Below are experts of layer 9 (counted from 0) of a mixture-of-experts language model. Rows are named router (the router's row for the expert), gate (a neuron's input weights, with its number), up (a neuron's input weights, with its number), down (a neuron's output weights, with its number) and show model dimensions 0-255. Each number is 128 + 24 x the weight over its row's rms, rounded and kept within 0 to 255. Numbers have three digits each.
Before each expert's rows: "raises" lists some tokens whose logits its average output raises strongly, later layers aside; "comes before" lists some tokens at least twice as common just after its tokens as in all text. This comes from a sample of Wikipedia text that the model never trained on. Tokens count by the router's weight.

# expert 3
raises: ",", " |", ".", ";", "\n", " ("
comes before: ",", " |", ")", ".", "–", " –"
router:145089093140120167169117177131147127112159158142106113098129128134151118157173148122114122116152171131106124124148148092105124139132129107136139129110144147120125126124141130150114120142141094114080121132106123152090145069125161110168146138170155165118098105111102140174108145135101174176167097121115096148130114080148114144133146153129093156115143157128148150141098116128065105111147125132147116135173134099159147118142146094118134152180151147108083114111154140118122169150172129137093103138099112094102138076088097132134103110096122156114110124133107120126114145106148144086157159154105151095143131139113106106107173096098100122082184162121144110124109139140128117141151125148103098100175132128118123150102125113110156102174097156153142096157132092141119089123126138
gate0:129095137090131135153105155137187124150176136118122139157093145084156113134094118138133142123128169119096125127115124145148105110126173152110114125135154129116135103127121137127091115149114091158170093087171129118096140129167120136167101110134121090134140118108161126093194133106151150132138127120125109112085141142166111125144135132140099137108137151119112127103104119138141141105120117096180125122123097154120157080096109123113086116125129088155127135120113140184147153131082111132134153141141147138116175121101134191116121097130105120097145105148172115155140150142151170155138108098128162117125118135176098161077118097098125108144095205108108105165135170144104118105143133102099070164137128125088144120118117120107148106119136129115152129097161164117098146096109116
up0:158092140118132151171138149148186121105160133108129137129149128096146148131115104137103151146100167147124120128115099112143126127155164175131153132134130126156133096130124143149091139159112116159110125099179137119103134162171138106142118147155129122139148138135161117110185158134116133141161118115135125165111168122127156117150152153148094142099146149095126141111118129170163132123141123135185107151115107176140158110109148137153098128080146099145122161111106149166148154160089138143136119164146137143120173112136126167121148103119100119105139114109175095185150135160141181154136085129121136126121093140121083123092150099147130083133107180119118120109153116151107106084127141108115087159126141126076128163108152106101161099133137115120143114094147180120089131106069122
down0:107132153184127133139145129130079129150125159134097146155151122157112123125117118177108091126122134144154159136114105112099142088132093105150164137144092140155108129130087177145123095148112128126100139101103124122120130133135176128080147165148105117149101122127098113139112104143122150122125138152122084108089140145167138122064103147109112162124171109167123075124134137146122127137109092147101127129080141144117100152094144107178150170115115126125191112090152158124089091124143087111128173118136122148124130144108122119106118111133116150125101146136139171142097139153118121104096154168106128127117147075069126122144129121167134143069136119087152180114120151102168115131125104101146132118132154130090129134065135132141113098136123127135128124116148127111119156200143136

# expert 60
raises: " and", ",", " (", "'", " |", "-"
comes before: " (", "'", " was", ",", " is", " S"
router:130132093118133153117155161127117129110170099140136191064147128130101118130100163131081122120100175116178115161134161149168132121107125113103134144145129103157073126119127142145127164171133137099094134119118137128100113110092173140164093120167122133112127148125121129171103137120115144117126093118095101154168092143182134084125152147125112139144118148170151163144102115133071089126175120099116139114094134140109119148131118127145125181145111126155108135102142100134124129147138095123128153136087170121142162164133129148136145115091108133100120127116108094139115135129133145121110112127142095146101084137136106113166145118157155080103114132164165154165119155099124125170113177133129141089099100130157126121101171122129079159121106181145120145153119163136149116156111116
gate0:129148143103124146135155075167146130123111107111101133142095148148152146124129144120085153126174107144111116146113122120144151165148157146137147133122131094111125121125144097153122167087142060151100156133105128141134150137148146052119137142108106132121172131128112125124092080146117099154102163146135132073127110064136118093160157167129115147119113115139157147120173120129138173129065127113128108131143154094120105111148085137109101140144116178111156112130162104115128145142118123168129104133121160157120133150177137120143171116142118166091100120091158147143099119132095121119112135153152121134106097113123118105100088149123104141147163175143080139089104145109123170150167116175146108117154098113133165129096126146127160093143161153175138109150135138136108107119130128
up0:118141116130129122158068132148124133137085132191142126086131114141129129114185142155120116087147098120151138123146132148140118145089105118127120114157150171123122130089097141110103085128124141097084163096150105114073092093136095196107078136140113145146128144174057134158176190147145131138103081128155079158107145124115111162118095123113146116142195124104094144107145118177097091122138137103141141142138135137096118150141145119142117109152146112104156180143131099118147133104105115136156125124085141164130135130105136129101109104090132126136099124132144133152118134105117148111190138090145133146120132134134129116094111110099126090128099124119131154139124149155146114130140157129116151157110090131148147097134104153129099140143104103131149127133156126151125088139114088
down0:151121076136171117120171126137138057113122102137119136166168091142150150156127162125111122091096152131143134160153129108091119116146134133148201111127119157149093116159126154134100138190134146166112116120112117130153130116103165183149108079145125123151130142113128128138182128113130110099135131133132090119135108131126132126095176134120143193138089133124148127157164184145098132133123118143135142130101143106146146123123139096151140172130084149158096156127093093120119132143143142123111133143096127089155171161104117087102121161132131134125139150127121147144140168112129158141124153146171127111157097134090123174157135115116183132113163089123112125102103138105125128146116143114110110138128111149141134123129181126171107124100096174127150140085125176118143098097128102

# expert 27
raises: ".", " (", "0", "-", "1", "5"
comes before: " |", "–", "0", "5", ")", "4"
router:112115147126138162142134135104102121144097130135103149127155161132171153166147156109168133125145151152119117118134170115118107111156092136158109129110094177172108176121103117141119107146162123148103125148133141101127110079089188107128119138142178103148104161146121154149098107158121147141153117136163109100116143119110125101139101130100109131099109142156118151138094166135088097157147104144183119090164140111116161110168126097068120168131163140085116132155100156140147126110169118169070127133141116128102132105121127119108122123151136098109099094082108143120145139155114156111153115146137160129142168179092142097127132126125078131115175130122137120150093125130096133179140150110105130127194145104128121116117139093142146143157106129115124141134143118182116101092118145
gate0:091089108107130126150119079117074099070095145120113123113128141120182104086130163099119083156126109108145102122111143136105174114128120115132087097096097164134124102155133100158164143150110146123142146093161094127114141166133134105132148151109093136125119158137120147141136154127128132146178115147110090135107144119129126116154083166141146145151127112140102115094177110147105061148180151145172112138139144116098162156131134121147148121090123137140189157116137130154102131090114072140151091108148102119145100125163142115123111111093159115131167123105137103077141171155115143138101083126134098108118126138142099131099144111104139126137116151137088157126132132139168124130143134109159136129165096166124167168135121117148100142135134120120132143125158128106157112180162119
up0:139120119124123068105130134135195156093135066156090112127132109138135134138085111086156106148134095132091175119076125087122132124178165110158135101133147175094126109136104124139093125099112101108168118109098106169120134148143107137115114137125141092150113117160182124136152110128110116100114142135138117132125104138102075132131133124108131126082100138081140123139146121121148139155124076152104162156149121119159101147162141116134116168098136158133110130133078167107128109130129175134112144118142127167145113168121115128096079131135108110207130133115117105134094127196155137161148156139112138121159150123139151124138141107127179138103127146151120098155116131105141136121141111133127116130139111155145149134112138108172094097125157106106144091124170113154158120148120087
down0:170155148139098191141090127124109113139092150128140158150163194108150120138139130111133154096149097136163110125114139156135145150108118117177138100111150151103145137110061134076109104138149099147133149105071126121141113136155109123096135109098159100136130110138110158151133121188125127154113130167152149138179123136139126111094145133114106157116160139104139149123121142120159138107114163108147078158145133134119051155124127106135114130128122155142111058083116164110147115138108138129118182093146101143111142099127143149124164123098151114141086115123157118120166100121133096092126104150120149134115158157095113143186165099156133120151136111079132112101098157098172124118117137128113130149144132137152163115112109137124131142132140146160119121120126087139091152103155119

# expert 88
raises: " ", " —", " S", " C", " D"
comes before: " ", " \"", " MF", " G", " Win", " L"
router:117129118109124136089135095130125148136145137161123140105158159124109098110145154139118178137137142135133125147142152093102121143147145127125131142119137151081127115166117116142145157149167152093151112094156125157138112158140120140094109104108140108104110157131134127137138086173133123151084183111152120097161096097153179100098149164166119154138082126140130142125098146147133108104084111157110112130097156103118125128141131176127108127149122115112150080118145120110121105117121156122133139168147132115097132143181177144099134147120155113103134116125207122152112095130144172095152130118149130108112124146102161113159083074142108116121133144150143097132121137163121113168174148149111079185130132140128156089077090136156147145120146085145130125152137182161109134088146142
gate0:099132154110128119123101124135128097123119123092165123123128099131145106103169077113165172127111149121120132159134115107112117141133164109099097158121120126133097154113130108093141128127112132097154118124113100085127099085107101157127144125122147118137111132120110110137081125096125124118166164170138151119136120118106107098118148154122111137109142086151131178103139157128112137140108108142137110091096103089114124132166137158125110116162100147132192171192138147139144150112176165139159139185126130166140093137055143107108142143146084138164124146165155151112125095129156132093132109128112159123105137167157168131169133099115155153096138148108172163116166114118169169147180138090140145160127144139113158106127072113159127129127109094099140110139109133120154132138134138
up0:170090119146128097130159170135124086146131136120161133175110131131153152179079113089109116090139085109107129100133135117136143121128144114118128126102129157108084154105140163109158142128126097127136153115156140066130130131139128148111126152095136127131185156133121136130132097079122133116142114112119114173146134134110141153115148085122141107153097135120127170132141123088142119147154078121150134097160117106125103081149127148141124103125150107106159122136113129136134093109124085139190135136137109070101095148129147122134145119135177115145135143100093069131139135114156160171111159139109172177156095131113109149083105186142107117093112158157157126085098139156139110144112111154104114147161128127153129118098131090140164164108113128105118080093143118140124132124089102
down0:174101114137146157088134177067102096128164126164140099118096131152109164149099182126137144143094144123129122122169092127120145118085110112178132127108094138129095122151145130110143103109140146118147094079149122054096134124144180134120112174123152130129139115126122115165096117132144145126103139108189161126134129138128153106140064114142107113125111114142155116146140139140146117159160150142150146119148150152118126088156165118126119099120119166104128150142144163149102147087128114111127150113164110103114109101114114129129087145101126153156096143119131160111158138088114095131131111109133104097128107119112122126133131083103168151110109150142140139131126119162144147116145113116174153142107130167113142102133078158119130169132107144112150131094058144108127185165132163

# expert 95
raises: "8", "7", ".", "0", "5", "4"
comes before: "0", " |", "9", "8", "7", "–"
router:151115129130114157112090120128134128101119156088110146128130108154171150141128110153124183163152117153123100131119147122116123108161165105166114119118120134148094122136157118112150109109129119155108111122157152115108133078108164130143137147173167107087122147109092164149102128143108153148168144155122111111117115097132135106138102116127110181111169170165128145130094129142137109092134169166088120153138115104121142124135129091093122102159099134123108145112139126139141152104134133106082146119160160096089105069081176160124101131130110075127113090122141117095127084152127097110168129128167147124156156176131155089106145108101117143133146159117115127171123144145130097134123155098112126120157143122148109095081061122116110102163101086097115098154120119145136107098160131
gate0:123155083122119143165153078106143138144106111118141158102100114141111150145098133115158129114108111123192104106126117112096109131114151134099161091144096151140124161145124116130097137096124136152141130143132127134136091089157085083092139071142127185169119121151139150084122107144130155104126114126148113124153111121107074150141090098158102152122112079141157120154125153114116121142144117151132099082103140085127130132135129117125102182117126118117144151065090103154105152151103088123117131118119130141135118129098119106112153118173105178166164165161122123137133131131157131151120145119150135128131152150158131123140118134139102149107135166163174139113119160160092070110149128134095109131125108127124113200124138143126115126139113160161169136118096075120138120150072117
up0:116112110126127169134178151093173120143150147128113127111126155130080122099137110130078113175092112125141122118149140123112089138111169180166131135136146110119118110153118098146138118117121136125152172127051096111135163116162138109131134100181117186130106104150102148125133203111125118137151107124089131138088122111116119157114111117129081111138126160127125137083126103131168147108124153139114097112141092128105134104106127116136136195105118148134087145082098154142116117117128133121156088150135154150138171140097106144139142102149130134148114169126104089169114120121129144104134134116161152098110114130176127109112158150126159156091135081103141102141146127125132135128141093131105147135129112121172130165123129119154159071157097123173146155118133174178139129117135140
down0:172123142123082140108168078169155095111148124189132099154147126174167110078151101098126145161109139123155107159133175116079136096148151133154114114129092092159161165145132146153136108092153100111097102108115103136125147142162115134107143132158131149125116134113124108167091123150101137151128122169144094159132148121103132121157144154171159148148132160096123144093125127132155124100135156124125117119095097091110139117102128122133114134119116112134169132108130175199161145117119152129123098132135177117137096156145150167141140147124089167125115145150140119146148170113113150109130137098101109157136116128128124095114099110104098133156122099091158112131128161101146124116126098114118148094178146100119118130097132117111134076167124107150113150126143157128102099066124161

# expert 39
raises: ",", " of", ".", " from", " in", " and"
comes before: ",", ".", " of", " and", " in", " were"
router:108116112094114103148118158146111148102127159083110148151109105110131137131155139134138142146102129088131128147088146108085100100125131112113129111105149113130136164174093097142119121078136121089140089142148140114125079117115121169129105129139119121126131131141148118158129158102125138094180093109171166143177135095103156153121128104151130156095145094136120096172147131110135109137117145109135106122086174127106137086145173107115171123128107103150093092143152122127155124111147088124116114090088136158140103132096120152162127115135149152099097151150155099138080144141110138143143116131125104142111150160096098078146128146113161087108133123178158133091135137131142162211142089111125163109113095079142144119154151167137167104152152145129121108128090104133107136146114130
gate0:147133124127136115127127129145092118134108145119133156125144132124139122110116127147100109100180129140083199111142122136094103153093120153146121151149139195160132154164126109123156100189178132139136181124127132101104121119153089110120149187121123106127151109133152116125155174133097127108116142150143183129112140119139138152139136137144125089145120085125135119167090184123175122152162146122111133151133139123098150140127093109090093151142152136141139108101154149106135187147151146132108136131108113157117154136143124080102124109108091151118113165136160110157145139128165126139076094131147172132158171107105127122122116174150144150131145115104117114115109126114114109178163149093123143151129157120097133069100098136149145105114104134128121147112084139142123146086166174
up0:103125130104129104122145092126128142110130097141154130133129077171085097079113099176149118109114162106152140120117162131136196096125149125122129141117092112139129151099153131113137115122157105142112161130132101138174111148125137153090121088139175142114114108093119078140130167125097136118143153104113093128137140138158161159149066097094147169094125093094114094098128117125129121108110114145111141141096144137087073129185099152126119161111158100123136099155135116145154135142111143149146142126132195129100113102132121101117124141118113127123107119124109162118113084138124131124179120120164094135151175119126149139113131165155112133107141157129147129091159165113178133125124151152143153163111176145092131132163145144161111131123096160093166150099133088138138097113151110
down0:126117104131148169136132097104090115132086101100116117119129132102126114137116126126116086081186147152140114135135100095099151100103114118151146126110123157099098129161143104138088119138140156116115160133130146125151123119149115134116123126152130165106106101105137139169141140164108093171155092124141116128158157116110167083142100125123129107135158073141159133131121092114121106150124100116081138133173151106136147125140124149131150182128113134119155122079089104132098094114156125106068052168153115133111136145133108093125128098113083125116117090162123133168131124120155129108131125125152165084129111106149139097094103152173126116110133121120091184121138164101145138125146161139115175112095176162110160134103144086124107176110140150104102121159122131138131117133085156

# expert 38
raises: " of", " in", ",", ".", " and", " by"
comes before: " of", ",", ".", " and", " in", " ("
router:157147110125130111115134163105114135119142119116133140101124092105175155140129082121149111132083120090137159141140132086115148154082145111161171147112134113150160145149077111130084114089138123111118185120146127152122140088119123124164107142136093103109088117114136102136107168146150157130137110150094137139162125160140129130148141107144163169102147151098112094120131148159128113155131139125167108083094158148173124111155136118111151090114135097124128159076121113123109085119107086128068112126091166124122124153129082150125115117112152102114141175118122128100110173113143119110172117097127145129060144136170152155143099146129110108156122106177159130152129120138163107157124120163114167110130141135124144165126139116148129072135142135119142123104162096112107131137071097
gate0:139152112126084119105136115129105103127151118107140126164177107106159111098170159160172104091113163144150163098116098112128127135111103107161096098100106140138129113125101136131100163151137075146165145156122126125134117153100083147115105124102144121143122109099127090123147122115160112156139153105163081143127117122133149139136132138116188155160124120139146101125108140174113096132169098083101091107141144133121165147125139164130148123140141122131114136137150099090164111162164122118147110178169097132094147159120159100136105124110139163127140115134138111137151140123174141103102098097137070093128117102093128135142096131154101168118082095132126087156124124134117161182147107087156114129109100173170120139132136146166144130148138178119100164157087113134108127141127144
up0:120145056162135168165089113092105132126118119126121141120135155146122098149152160079186142138114134134086119140097149118147109131142131088153150101093128144118177141124132139127157117143114144088114145089149106123121138136111139118120158118132124131085106114099191147136152118141167164142103101150108159171098133117125144112108155112111095110098137157157143145097182111107139111159157109094128168096097153120137116114141138119127141130133127153138090111132146147128126149139107106109184141136084160129121155102108123086143092096099133098121100085130108150143159135129108113118162129144136141098160132106117141140165139093105113121166143098104086120140101093091118108090114102109130115159169101084076087093100138133077161116117146107144113123140133155140130094159122123
down0:150119119132100101130125125140129154106129133115142121148116127120126165130109099143064124102107127130129099152143129117151131153128167114165085124146126162119154154101171144148119125119131117149163188157110108116141171117132159126113140092143128091119120159106113143058139111127118104103166152100177139131099151133139159114123101082151108160123121129173116130129135125135148134151114051138133087157108145135127078123126134147133123108112088084096130095123073141141135110093119138142106107168117079099141142103093159161126105154146096086108154145144112143147107097151126100108152148128101113142113109146105098170110094089157084151161092118092142121157087063107106090119133135128139143115137140141111130132163125123159178096082118123143144144134143118130159121092124136

# expert 59
raises: "\n", ":", " the", " ", " |", " and"
comes before: ":", "\n", " career", " by", " information", " code"
router:156114135139113109117122135139136097093128153152122124085148143115088115093144141083096114138138124137139116094112133143129110113163135122148104137182106169139099137139124151096129137126133120083152145148157139147142137090143136103124121113173103118122169142096126115105174206164151093153179099115123124095107104110140106108165131175139155180120136164168112127120171144133077161139158083103131137121130144104146103153176110122097088131117147124106164108105120123118099113114085062112145113102125153154110139089076107167121124134114121156114132117157101139114103167113090139162166154128144135129104145152145119108117105146101093153122117120146118143160153106117146129179152119148168138149107122138112101108149118130095143148155111106149147120099151083172128144116112151
gate0:165117130161149107123143111133100109140125105130170133112166150144142158124061093136130143125171154123134113094160118126115112125112147120166130122098131110151087144149112168117125161105161159148149114143133110113158105129132115103101147087141167185146125161135142096127093178140133142102163157103102144096171112111129137088138129143139142163114172106134112186169123117143130153126154162107110150116144131089113166177125099085128134114177126168133151115098117155099136124102112156109145127160136116114148078150104131071118150086154141122124121148147141107114139124170096113181103122089133085141150118141098121103141148134110092147129121119132102137089112132110138122151113093146133095123100090146140093147117151106135155129169105128093164117138134145132103136125196132
up0:106148137132112145150129138127128116107140109115127131122158096154127134084100108082144128120120156138115115133124133148133112152136167104155137108174074089096141106153154150079148146121110121156128103137125079130146114101133124095127171077121137181143142146161100147140144159131129141135153113114062075074159138106172129102133124126161170108157135100131137118142117116126127150108139154089140153144153139106126159152141118083130158156160145142117144112151123164126131133093095114112114101160111109103148052097089129087124139088168159142125125155161152139122160138177087129165132139102126114120124170121161135142138141154157140133127140115167126151115122115136141086081090115114139133142129145150086118175147168113162140146152083169121128138149151137111087119112125109
down0:072129153104114150123162126101123123109137164154098148162147137129129145095137129133131100133163179103104192127147102103092107148085155131143134176107107171103168133129132142109133138110106103142115125153118198158126132176147121144132088131108149112118112094138157114165122102168142123114140157122166146127125145104134153127121133097131167108178127133189150106112162138120126167155143124132131174129109135130123126158132103160125159147140136136158123142146092166113165145115139127111135185123104111145125083119116109125173144153175093105146121171122136143203095120133113158140137117173164092125108129131116131142091136174107127155150135177116144108109114172175103118098103126126130120131138123136134161172132123171149146134144133129127127124163159144131111136106097113

# expert 86
raises: "\n", " ", " N"
comes before: " ", "\n", " —", " +", " −", " -"
router:101143136149112129112152096125162147123156110150145142110175101117096102113167164145154119104131129172150126141129111118101125143177116135088138142140111154129115119137093083159133176142119160118129119109159156155117117143128147091114129131098147108123100138127124097155146144183101131131110103099127133084143108100102135115121136175110092163155089138129163118138084089136089147114094101152143126133107151131134129124080074134138116114085090143105144117117140159113111138139126142116126138153116180102129111130133154163127136103146114144107104141159149136169115150151123141137137162100118133113148136161150162137152134084103123097135163109160124117164116081152107080170092081129143154112094081145092151097096126180136093145143151112102095112178151160182122138139117120
gate0:119187121100136132146128126117081157118084186127145130135122147099154133154113091153135091116119093117135116126116156122122143158098152129179161137105129137124134154096112119126145093139116111145139158099115119092130139123072149125115144104134140131115156111154160092109097144099109145101186106118111088124150090161166107107132125149093142117075149075157147128107132112111142138120134121142145157139122149109131123132123171071125148149104072149134120117119143109128117092136078147094147121126144109127166080146061119135118097061095104120165110146167125128163118136134150099172125153095111120144127101111128170121107160071148154118150122079128149127117087149116176139122124132125167128150165134111111135107145132131149127170126120151123103115141123122130131149156145092
up0:130115120123102126130143139129127161128146169152152178102089155156086100149134108117105142120059121151098087089136155118134115160102120104135192111118140136152129156170125180144137096137119130119108115098114147102115127131092140118136155118126134135144098086136141169142158123147138182176125079112152085104152117116142113165091098141126101076109114150099141166134082081110104122082117177090156154094142105135119116119131092134121147098124130126146135124108147099148112088149141112129105147114153113166127140125182165116090106106116114102097119150118128082112154132124142125134162151159121113142105098135104146104150133143114146086119109138161125122121096149125118113171134096121124160139147140140159090112121121167080119139136140105118104131166083132179121152128140116
down0:078114112110079129137126176147161101116139158153174115158137100182139130094163119105079132116097116119141120148112116104143110155070157125106150105169106143105118137145132134127161114151106113121140126113143166144172136129119155191132156114133156112119104099128146137138135106137144185146128090091145081121107146133115133126134109109140120146125088158164107105117127135134175112115121099130099118123143097153114121129152115117096160080161129152125128152103112129128090123170156094179101171181138117134137151127113131148133159114082136141097115135088153126109126120121176132131126159106138162162138093145134160148187101148147133122157104108120112132127124119075150078120091102159094116134131141154137097169095087119147156125142086119097116137108137148115138121139149154

# expert 61
raises: ",", ".", " as", ";", " in", ":"
comes before: " of", ".", ",", " in", " was", " for"
router:183132104088111118118100137164116116149107128117140121107142118127120136198187141138084111095120136117155146133092116088129115138125105151077164122084181096114129123105148158089137104134140139115098091118138148194101146066143106111168157122095104112139099133132133128151142159070167118158153100136143160148117167097128083117117139145111124089096136132102098127118104102077129154160124174138167118138111160110120158095170160122129143116102151152124114099090136141128138115127123132156133105134094143108146130105123110165144132160134111155103109147162155091146110155142158131125156117096102119094151094104126110141141099138102122077154177118126126130115126108128136119123135126105116116121114162096107130132144118080142165124149097100123169139113144119113111120093120138
gate0:142179135149108156174168113162088143099127135124122173110122150144092073157127135177112093153136142112166112169115139070144130109064140119115121135144143090088119105130129113116146131080134129109151056150117168125118155127127130130135095120122127163115121115120111092132141133140140105122137154156106099127144122093120155122150181138146161156105157105132146127137143128163147113122147099086144086114107135112135150150123124107110120189158109104150147155151158178138113087120121165136095092103135136103118147136138100179123139145118146154102134142178107158139122155112141111118144143145181124107065131148139104131114107095107158134091165129161133153129136104169130142162144131118165134125125113131158115103108141113130105079107109129146087114147101108123154113105116114
up0:124097130129108129106090114112107124125156096127129143137137131119094099145138122149176140145093131102203105123132120152141155148106135142129112137127105102159121158153128136104158156171132171121151162141116187132086149128113110118133124130155178130137131153128137136128087136149113160148105161152136111130137129101059092106128188064136124144136128113112140114134150134068113126094172136143149126146098138145127154134109106169103112109127117123125151124110125098115151151141121123105111129136118111137185157133135138171071139114144110124110168157145133123119117135099146149086118037164110114151171160112183128117129170137137143143161147154129134107166105088154140101111152097122172123131129144110090091165152111129128119110148091120120090104112153110105148120128117127
down0:132154132122150152145090151131130116118131103147113142116101105137133075154108164155123112084132168116125102143174133122099114110141098141128160110156151129091170110168158159123149134152097077119143138136119128155132154123179122119110118146119139061138115134118115140155172109137143132140127134141118134130135173094120131105114147110136139103141114099116079134105116183130144127149091130125159123094158117174074155166141151130126099121149129096160109132093098114136052136173107160109141135148155083158129130109134129148081155131128161117122158093133139154136120106120117135144123141097127153122116115065143109162101164117118128091127133169143087134151134146117145136126170138152140097124126156203114129130110116161142077125158122131123163137150157147170113140133105178

# expert 66
raises: "2", "4", "0", "5", "1", "8"
comes before: "0", "°", ".", "5", "″", "3"
router:109095095156131097112096146114130095137106162101109149164100132131142144159153157172159125134143150154114121112121170148106123122170145121165119112119125144129101131142128128143113158112109095158095090124151138142096171096137167095133143130180182109069111144105083168159091105166107155127152108130148123102132132104132089157139116137102117144161121148144109120154118155146088114089138118149107140126144103121127152105141116089091158135158114125103112140115099124143105153113143136143139142178126141117097108121093130113109124106159172086152137122131099136092129085124136156107152137156133137105152140169111139114131106153094084143136159174102141072144093126159118128120123131088109146111159106161115094092108127154112136147165117125083140105168152159177123086102132110
gate0:123128162150140093128097111140119126114133117154124177119120072123102116154141125126136148112154144154110172143107084061132104152158095125082079149115123124109084182146138114097149130156125113080132101142115133145115133130125139102145111143105131133132133112136114108100113108136137143104167158141135122140113138126145171153132086123105138089122129080123143107113107160119156116088100071129156135131162144139138114137157066162120074127134171171101134140130106112106095103141101108124085172102178131127106137144135170132096108114156156111165101131153121133135123169137149086138115139133138131120126121120135137096113149158140132110088162142127142095148145107169129109114132164149095113128123081113140111124133169177111125153110089096126176171123076162120125109144094114
up0:132136133111146144134156122131158138158123124090147115127121185139106135129134124111114132125123108094128059161168181130123114100065145106149154100133111135148207087098147119146095135117122156186145138117158164081141108115161126158103143121160137111127113118126110150169107137094141100179126119138117167132147129153117096111083168142154115176160127142124126137097142096157140155138141167097115147122104117126132135115130144114141166134106072056137102131129146136116127110111117134124171112154100107149144148110143082120167146123152081118135144131109152102133156098130101096097126136135104139074126109134110127134151128085109111150148098136101109156081153142134125153147109103078145116122102136161130154140105116104122170097149169124133112097106158128146129127141139126
down0:157126114130090139125098126100127154130129126121128086134144132149081142079123103148150083142119126097160120114135110134152122137164129138124125155133124136107145121107128131150121152114138177106150127141143108116115153163160114135117128127144136084189093169122138117137115109115134101120116104135082145151153098126152139112095096123140112113157122163128108158157107141175093158125116096139140117100165166108170127159113123080098141122132123093111106105143110165151090127129126119051135077136158113116119113134116112182128119124102149148110136118095127072110114120081115129129142099102100114117125154116167099140159135146153109132151137147113125083135145168112150072113107063073119160188106093128111078128109128092162141121130160149152092114139105148146110111102141096

# expert 63
raises: " (", ",", "-", "\n", " and", " |"
comes before: ",", " of", ".", " (", " and", ")"
router:125115093133108130096100162093129106106176102140118101091145153146106133191144109096102136125125142157120116116116138092124151121124114123100156125106151100143127086129143133150166155141103132064100176106138130170116135078122155107114155120159101141092114143128122124104125127092122168135181072125114131177100087141138151124170151114113142145157144125159136127140095122094104135145109121104143135116063119126103132150147117128113156151156162147120128078092103129129153090139136055150115141121092159116120155153145099155146176113158129147111145158137113084133137163093146118119138119123083134133135110126142126130155128141152155113133134093163140137096136133134142138178090106113137110085106178148120136148122146114123145098179125158143142108129150095150150097131092128
gate0:107080132103103132189163170131064094110119127106142115117124131133084127108142145123138212146089156085103148132137124118086192117132128105142125113139151125151124102105104109120141110086151129102113136106126121137138134138145130123090098129111141125113116091103129144094141111161142142138100125142085130136129140109130107159116115125134136127128136114073138155097143131127128117116151136148121088159135086072098164143135162107155128165104099124082157184088132160094103146104154152159134136129130142110109125102155135114131117105134091129130081134171140090131108148092124105175129099092125117174113153095121179136145147145143146115106136135128167139163105185139099152168163129147115138123119161130133111105094107119143110136170128126110107123164140134146149140101163128
up0:073156122151131114177120163106128130139133099163137121089116136087128117111135116127108164105141109087127140119136118117084146138109110097152138149137105153159119102170138111109121121161128121160129102148135077094144139085140097147127112170163099159115106133146157095126105133137160189148132114148144126170072120169132143109110095125118146113123145160150102112116130132133131113117163135109145071115161110098154169108098157104132139113131112117118129142157124096073130158075151128103107149131168178130103103171166113118137133128170147139117172114145110138131134144123093110165109131114085147126122167130128121142087150101129128129104153110157103148130105149166103151169135127144145149142130103102096101096113107119090078150122142121114129099186076116124166151106132132
down0:164154122147164131163123121125159170108129108106123116140103116183111101141079136115130154085139150127115159142153111120161100168111137145153120151101142141123171098103092134089143136148118096122137135109114104153165139095138120114143122166103134118143122112145102123169140126137119119105091125180108132122123140119062126125116140091133106128122118161128118104114118142147125181155170158142084134150103121118116090128142104105112161134111158105091054135119165145145142116175133170143122117146087106132122111077153174126095140129107148114125112115176103110164109146127165085103134135087113128125113134102111162128100147143144116078068148147121141119121131138100067094095149125082106132111120123157141131133141132137095139135148099095155158096098163124096103141116123107